config.toml
n_layer = 11
d_model = 160
n_experts = 40
experts_per_token = 1
d_expert = 224
d_shared_expert = 0
activation = "swiglu"
moe_layers = [4, 5, 6, 7, 8, 9, 10]
router_score = "sigmoid"
normalize_top_k = false
routed_scale = 1.0
balance_loss = 0.000713
balance_bias = true
init_std_router = 0.00971
lr_router = 0.000933
vocab_size = 16384
norm = "rmsnorm"
norm_eps = 1e-06
tie_embeddings = false
optimizer = "muon_variant"
lr = 0.00892
beta1 = 0.93
grad_clip = 0.5
batch_tokens = [32768, 65536, 131072]
seq_len = 512
train_tokens = 436500000
steps = 5949
dataset = "wikipedia_en"
Below are experts of layer 5 (counted from 0) of a mixture-of-experts language model. Rows are named gate (a neuron's input weights, with its number), up (a neuron's input weights, with its number) and show model dimensions 0-159. Each number is 128 + 24 x the weight over its row's rms, rounded and kept within 0 to 255. Numbers have three digits each.
Before each expert's rows: "mostly gets" lists some tokens that are sent to it at least half of the time. This comes from a sample of Wikipedia text that the model never trained on.

# expert 17
mostly gets: " —;", " –;", " |"
gate0:145128121094155152101108165154121160157147088123104127078121143124124105170137142161133144158116152154110096136110120122142095092149098125089160094115154110130164109123124180136146150180156139135132154154172144157168085128135093159111098138117130144113113117111141115100119135131154143119113156157113072104113164135153128057141124118123159108111119117155176122131156127168100150118147112105142099121184130126123129139094137121163137165078145146138160167134126139121130132130123155
up0:174100118148136122109157135164157155125123148123154124085119139147134114143106098137108125115130159134157153130119108104093140171156168165128127165148110133097070149147141147082162111159086109137140140126108111175147108128091122138112182144171131121177148129125138143125126131132121036163121111138114108104129154138124131135111157126104113113131157173100120082117158120109138125127137149106108171116110123127128117153114143118117092126082125119094159103130176097136167111097107125
gate1:149108114079112143127129140103101147137116121160129081121158146113142109140108140096144187119110107082120152109149167110141088138153117130157115167155062138133100137087137164163121110123109108194129147124125173175129102111171147115126116146098110116131119142130140115147134163130113091119140137125138142113147104097164142164108133105164149105144104098155142127149109108152101141157115129156082091137125149114092113150127128130105145148177140117123060154152157116136093124125122147
up1:150107125120100132135132169112104118119140150141135142107135103121095126127139157075158148099096059152146141138105172123131157152119060105152131096102083126090114136087134131153132094140122150169109124114141134130140093129144170126132146137194112144111088140117171164113142149117139103129129104108082121111116135112136129140098105093120110092121157079135096151161066141108166142119101166125115150095107128128108139137136149150115123089142135128134109178138130120138134146133094154
gate2:094145138146138141085117114114089133141155123151109131121099193158144141138168123127175077108171161137116142101146168132149110149104101184104121095148091121131149113097140102143153158150153136121141125125164147133142129108131146139130124122150134154081136138159118112144125125127149128122107105171124099128140113134132125163163164138145102135151158101123135146136158112131102110125134109108110133118148161113116180054105099146116172161087107153129156133116180120117177123106126174
up2:141100124163103115125112130151104161136155172132149132145082161096132143151087157116136106161121128128142079138111164128095104106175112129108141176189102128152124129142157103151159161094117079135147105179082109149118119093161103141141131172111102135138119115115130131128113104105120090121154143162112130128159167179108118145130133176133096130117119107105146114144120118145114114109122118121146145140122113100120124113141166116120099146071091116159184150164135114145139158130142115
gate3:166130133131169136116119149127065130183112196133127156112131147101143103177121122148126125129080098118137140138113113148149130147104128106120088102118102121136200132139148148138100199153116132118135079131101124137136159112136102124141142139132143081137123160118109118133175160146120148076129114096116125105163110120132124120138143151129123112143118091131160110142087104090116139122154101105110092180149129086139145108113154144157108126117091135106166121095113151126122165128115109
up3:108126108168107128093104133132146187131118142122133161074113093127146102131118122136126124139181134122155139144113134161103141126126160096122130131137110162117155142118094150104111140157145170075102086100163128114118111131102127139113201144143089148117121115145110150086138130144085135111120097123098120115108145111171131161129149104168140128142138143183109131144129114109128089168153156120082080141129090136094162081123123130142137152118120119108153128108089154161114092092128117
gate4:123125181099133147116141108126133110135068088113130138095132139125116109114138147120126135121131112064104141117144131106157148113122101117125119096102188143116156118130096107152145110120168180119159126127154132116139128109149144126141137106150122075102123136120113123128137169128133126160133112140144147109153119114160067076197109139150088100120172090114130125156130139079101134153140131119080120126144106103121093113157123112176112106159159142127068120138144142074136132125138105
up4:084138133131133141105139121098106090117156158113075114132111153158113113179096123132122137127109118139164125125110124093156101107141128156138153133162123112090127137093135146180119131169111115145116136121144132101151156136123129140159132125139164166126133105165088133137120156112123095115140109145117186098148085085103114135122146105119170147101144119137161141176112143180125111099128138055121126171124144158101135086115112099085109159115107120163133168099111130135179130137136153
gate5:084091146148093129098136125117104159130156145139117119133137098127117126106118137136086115136148096165133099147094144137110143152160095090117070134140152097156146078138100140131141111089176153164109126123116133111160074106154090140092113165101120136177096080119105128125123099136117134087118115093099147147146135098152144095114149115156162125119094114114131161125116119136137156092140148109146135155122124105136121127176162140091095156167149101090129090143119111133162144147116105
up5:174144117108104113103137090146109126117095116128131135121192132163141144156149136108096077116165109159117115139088139142132149151163104154152073154168148085112111113157142118121145109069103177162168134105126171127190097136168099155110118113096156109114126130146125099140121124147142125127134140127086116128133158110104147105147141135123110172125108137135126118141156143143118127105142137143156164122126125148133165140104162108115125118139148076107099130131114110124173188128126094

# expert 22
mostly gets: " Be", " Se", " Me", " Re", " Co", " De"
gate0:129091152104171124101123154122109118097081084165147113106141127135098101153102141111122123053129146135135099143155097134133125115119124182113110115124138115169131196136119164118123106129130156123139139099094078100138101143129123154140127146119098146126117148104132152193145184110125139158135155134121143135098139137130134154108129125103129144119151152148126093131143126114128122108141176128081167125102167098137052128129104147140155121110103150093135116084110145111126149099154122
up0:100109121075104100103143106153090146108105115185081144118195151157096129145146100143130164122104127123155174102127148120123176078121139102137091140117114119084122143105172115125089113104133107104153173133098130117113140127122117148138113134114128152126118129140112152141112115160120108162107163145120112096122115131161109117124084065145108151085085151133142133132113117122090113121107110114101133125137134128098129170126159124108151133096139095098083122125126165137139172168145125
gate1:159107125107126125150121183093129152151073143080149154104121076120182124133136085097151154127129105087109132138112118110132123139101150137109092112077108164117150090116123078133102089144131133148148105162117120177130165124141136127140093140145118163145085135076173136082093109106171103113137108121141111133108150136137163098092162116095119101101154136113140153129134162108148139142153143127124109178136108132127111159121126148151134141149117135128145122125115124148153094092145133
up1:145104111112149078108112126121123105158118106098118147138141167098157102165110130119140160168128175116118129097078122107134093136134094166136119155068165172107115113127169097131132157158129130168119152166136158157154157109074149102125143120156090148173146137122101115101174103139154149105114131158132144136124128094121144138170168132097127151156141137099115142107128139126153171135150116102125095123158129114138119162085126179143142108137108120112133115125163108098136126129108161
gate2:155145141144122116142088133157098104172122127102159102126081167145157088184104135145189134131165180093125119130148085146131099095152112083134121107118112116149141112151163091112160126130133164108144113106071146112121108161154109095113121139124130103164118167152109129117149181151154148111135111133140145123115126137110125144135124149148114153118140138125107095177153130153170132118112127128123137133122124162135183128120154108115099113118153107149127114069148156166151132122116085
up2:115150115127100108158114111118154112127114135124153162111123092129130136113098113143152137094126157171134115110122119127116118109128112178148096175140132184104084088168136119155166116145105127128158131107098127108129148117087115135088164124120173118137074147116174084123111107126136080148142105153156131114096130159150117144081091108126169128140135117164134101140107130122158129079112118160107086095148123152159107126120141166085110127064103127133083141118132135096129114137136128
gate3:084139121103102108141081124110096094133128164131097133143112096092132129120130130164129114165108082155137145085134082133145139105145117144158118113098119117103139139106113129123163080140127133125089169102123125129124096107122146107148170142154131090140118110151113073126159107145164103112150081134152127185104121130112155158140136111106108126108109150136127110117117174144162090113139150101128094140122125073123176106125171133138151141109161123113107071125107191149145139119103130
up3:120145147149153123151137131111102118115174102115115118120107137130101109160109149134125091141118134134089125158139123112119163148119103126159105139138180134102122125132121118154116134134123128122163160122131122153103139110122166079162119136130149185138107123061088145126150125160173133172101141100108121094106138154120119102176110089112101124122114095113151135141111133147100093132125096129120111110165125133145126067150109113070134087099128175130160143182102163128093180136158104
gate4:163099117136130078107100165176161108100137157116157092134140142158107126102140135148093159134114160089146063105125123091108127096121147177126117086144108154146138097155125156118162130094117123125126110144091115197130109125169137134157129142158074117156132094136130108164126103127097156137101125161134133130149115144144132152136164167146135124167115096145095117129114144140124154149145120138092191120138133124149130160101142120138096145098108145136120092180129113129115117118142142
up4:163112124157138106141167129177173121131109128131145168112094135106157126110113121089130150098144099121124111149131109089152156077140111075137133097134105123150131149166148161116147116085187144120093126130167110110099166153116122105153133146168130168124136113104130091126112114124120099132136156129112191182129134159139155102161133144165118115131120142145101134131132152148152150131122155149116106125121100125136100115151160149173155159123125088112162121140124160145153152117066103
gate5:165155155160131120133083101164131130157131162141162102130123159081120150100144124122171146154119107189164128085129149136134104112145157150107131158113118125076137080114115107177116140130104137153108109097111157194155139109112183152116112129117062115118132108121115146110101146115105114107138158087118137153111112074127129115134128109154127103107149132148109100095157082130148133107119151127102109132148165126090134163119163159132156127137106104145130107141145127094133140133144139
up5:148098134152112137141110169151108138136178139121122160143082127168164115152173105118177094144127151140118123133141115095130176151132130110116102140092156133162085117140151141148120158144153105127076164164123096133121105107173140109112090126119166058110161108133133122140155126149140150127117110126158143135054117135137152148110127140120146121139111109151145171117152179122135136105148114135114112098120135124109085122073150141125116138122114093121136137073107096136147154117118104

# expert 24
mostly gets: " trans", " cur", "pro", " ser", " inter", " pol"
gate0:097137154099137123140128137138101166106115150119131111116165116171103112088140103150091136085149087118114134170175132153154106134126117070120140149136146138069143139111127134148116154130117103084154171143143089112112131146125126145149103175120113127127172120136107176165135155102127161098111103161127143106080158113110122138080159128090176117127156126180137138121130141151075141127112117121108157120126164148162115132111112129139133160124092105117146143132134081143119162113102147
up0:116106121107140092124152089130119108089132125149158118121116119117132110165105155140144111121099113156182144104091082123128150111148099160182111108126117149131150087111110145107124153145144150142141137097089119125154091070046141114141125134151187115112095105100091143119130135119085130127097111119139144120133119145136145116127153141144076124126133134134103147131123142106128141096127082149122105163182140154079112143118145109163127118126126163175106091152103119121097154118166121
gate1:133130126155084125155121124080135129137086122081110136121122121131136154117156174131093155119152131124137164115133117129099092113093142149156165120128104097114100152165096100160157166165092145148142135129107135125155158092124144078095097088119135125115085172135124162127161117100151096123132137082147103090134099115157141164144122114106100101091092127159111105141081120153172127143136149143120168139097143122111136150161110127101122136074103140122111137140108124107107148130148086
up1:161094117117115166166108118105094160144137143140088140110143107136130089105150109089123081164108115127135160160116105178141156110137111142128086112078132122138108126125119152130132118168135182115102102087102129156096099117122134089054138097096156106107135103133153110163113125114148155133115119134141129105106115112157088096088139106100113126073174121173150115142123090104127152122120116129118097134124112129095155103119141128141118104104109173112171117120099122150127152141139121
gate2:141145161103127132106126127127161109146135138125104113099114120168131110067191119130119171154117137141111143136114182118174136081122109135163121124125118131166161128155094179157121090174106118102130130117122147098140146101109149132118136155131169193169102095157137144135137112101136151088144133123116167113142136139152122109097106136124086139121114103114110152117074121133107163178158163107113125111093125124135124109124176097092089118119126159124103117112133103127123092122147149
up2:134126162142116148135117157162145139156130121153120140183145142151118104138139139133122119133103137161131126129165184142138120167150114193142135156090156183146092146113135126134162140125189175117072151122134081154162140179135129106135151095100186127116138099151145139140144095144176099135128136093128172092122148158139122163120124142147131121124121135145163133130113106152138111129149135093126122127114177099080132103104159139090100172112129141109123141119146135129139124100113123
gate3:095172140152149069107148097114199133127149090152121135158146125115161103123158142108141142141128090121127124147168146152120132111115152118149143120141134130110145124103130183177126102141103145112117122102139156124113146092175119088130107104121134170093135137151132141126108118126133072080158127125123114145156131122130091099122121136088185126088117131063149090125120137124129131153119141116124151121121090090161154133149154082081135111121119138074098097109154128115130131133139123
up3:085130147125135104121106128092101134119137097168105084134129108107112145106169126154121129178139096128158143128121151132117131099117128123160152130159129153103134089138102163151091108123130139165103109084113118134134089120148126100105147105116088188107125098147136165140121121134147106103141145131099149154156153131081136121157125150077131102098088172134123157106113132118124161111186194130130138098140131134107093154127177104129120171117139112118151144137174101078133141116111119
gate4:167149183139123138087119124149112104120115111126138137118097164147087118101118112145137169124129127185154126109149132146136185125122134088145105102101097160176096125124169129133131153139130155113129074143123108120111116122145129064188145109146128162142122135080131162148146153133130118167128127127133129135094132088125139126089158138091142148175126137148134165109122135131126122128098123121126112129123104145116106101127100124131090156070096076139115113109071146100145120166155132
up4:105113095166104099123110173128118091108111131115098161114140102116108107158099103131084109139145112114116116132149146115083131070092079151140138120117155126105127135181082113146134162102088152135110168162098112150101102122133172165136127141131157136102116112161163126126127136126131157100125142150096119107126101091131114121156107131166140152101136145149123151142189147073128117116165122121111150106134124143155096104152102157101115132103141121128177114150141147104119137084154088
gate5:097201148144148145161129117150107091090134153121142120111124093106085107120109123134113136090142088071153163128132139168090124107129103196149093124124105133156124148149085110133156134120162184124099083131128120142119106107127145128133119102106146130156146135185130095132118172089128109066115085131129112133108127123150115136127159102131124112139137123096131111135086108132148128128120147105177122106143128148130116124142160161140135162117090118086112149091099105138122145134117150
up5:117119092164103130092129135145102109116152123110116118101113154163105164130110126140126061132147100180117126119138112109147120155112133178137109099156136140107176144120128123117124123093133150145170111120117144154093101118107150140154138130111085152113098136122122106115153086145146124110156121124133127134157108155104165142042122114184141118135134136142116120127172154151162102164181116112109110101148178091128159143117192102129136143118147135092123119101140149118099143092140128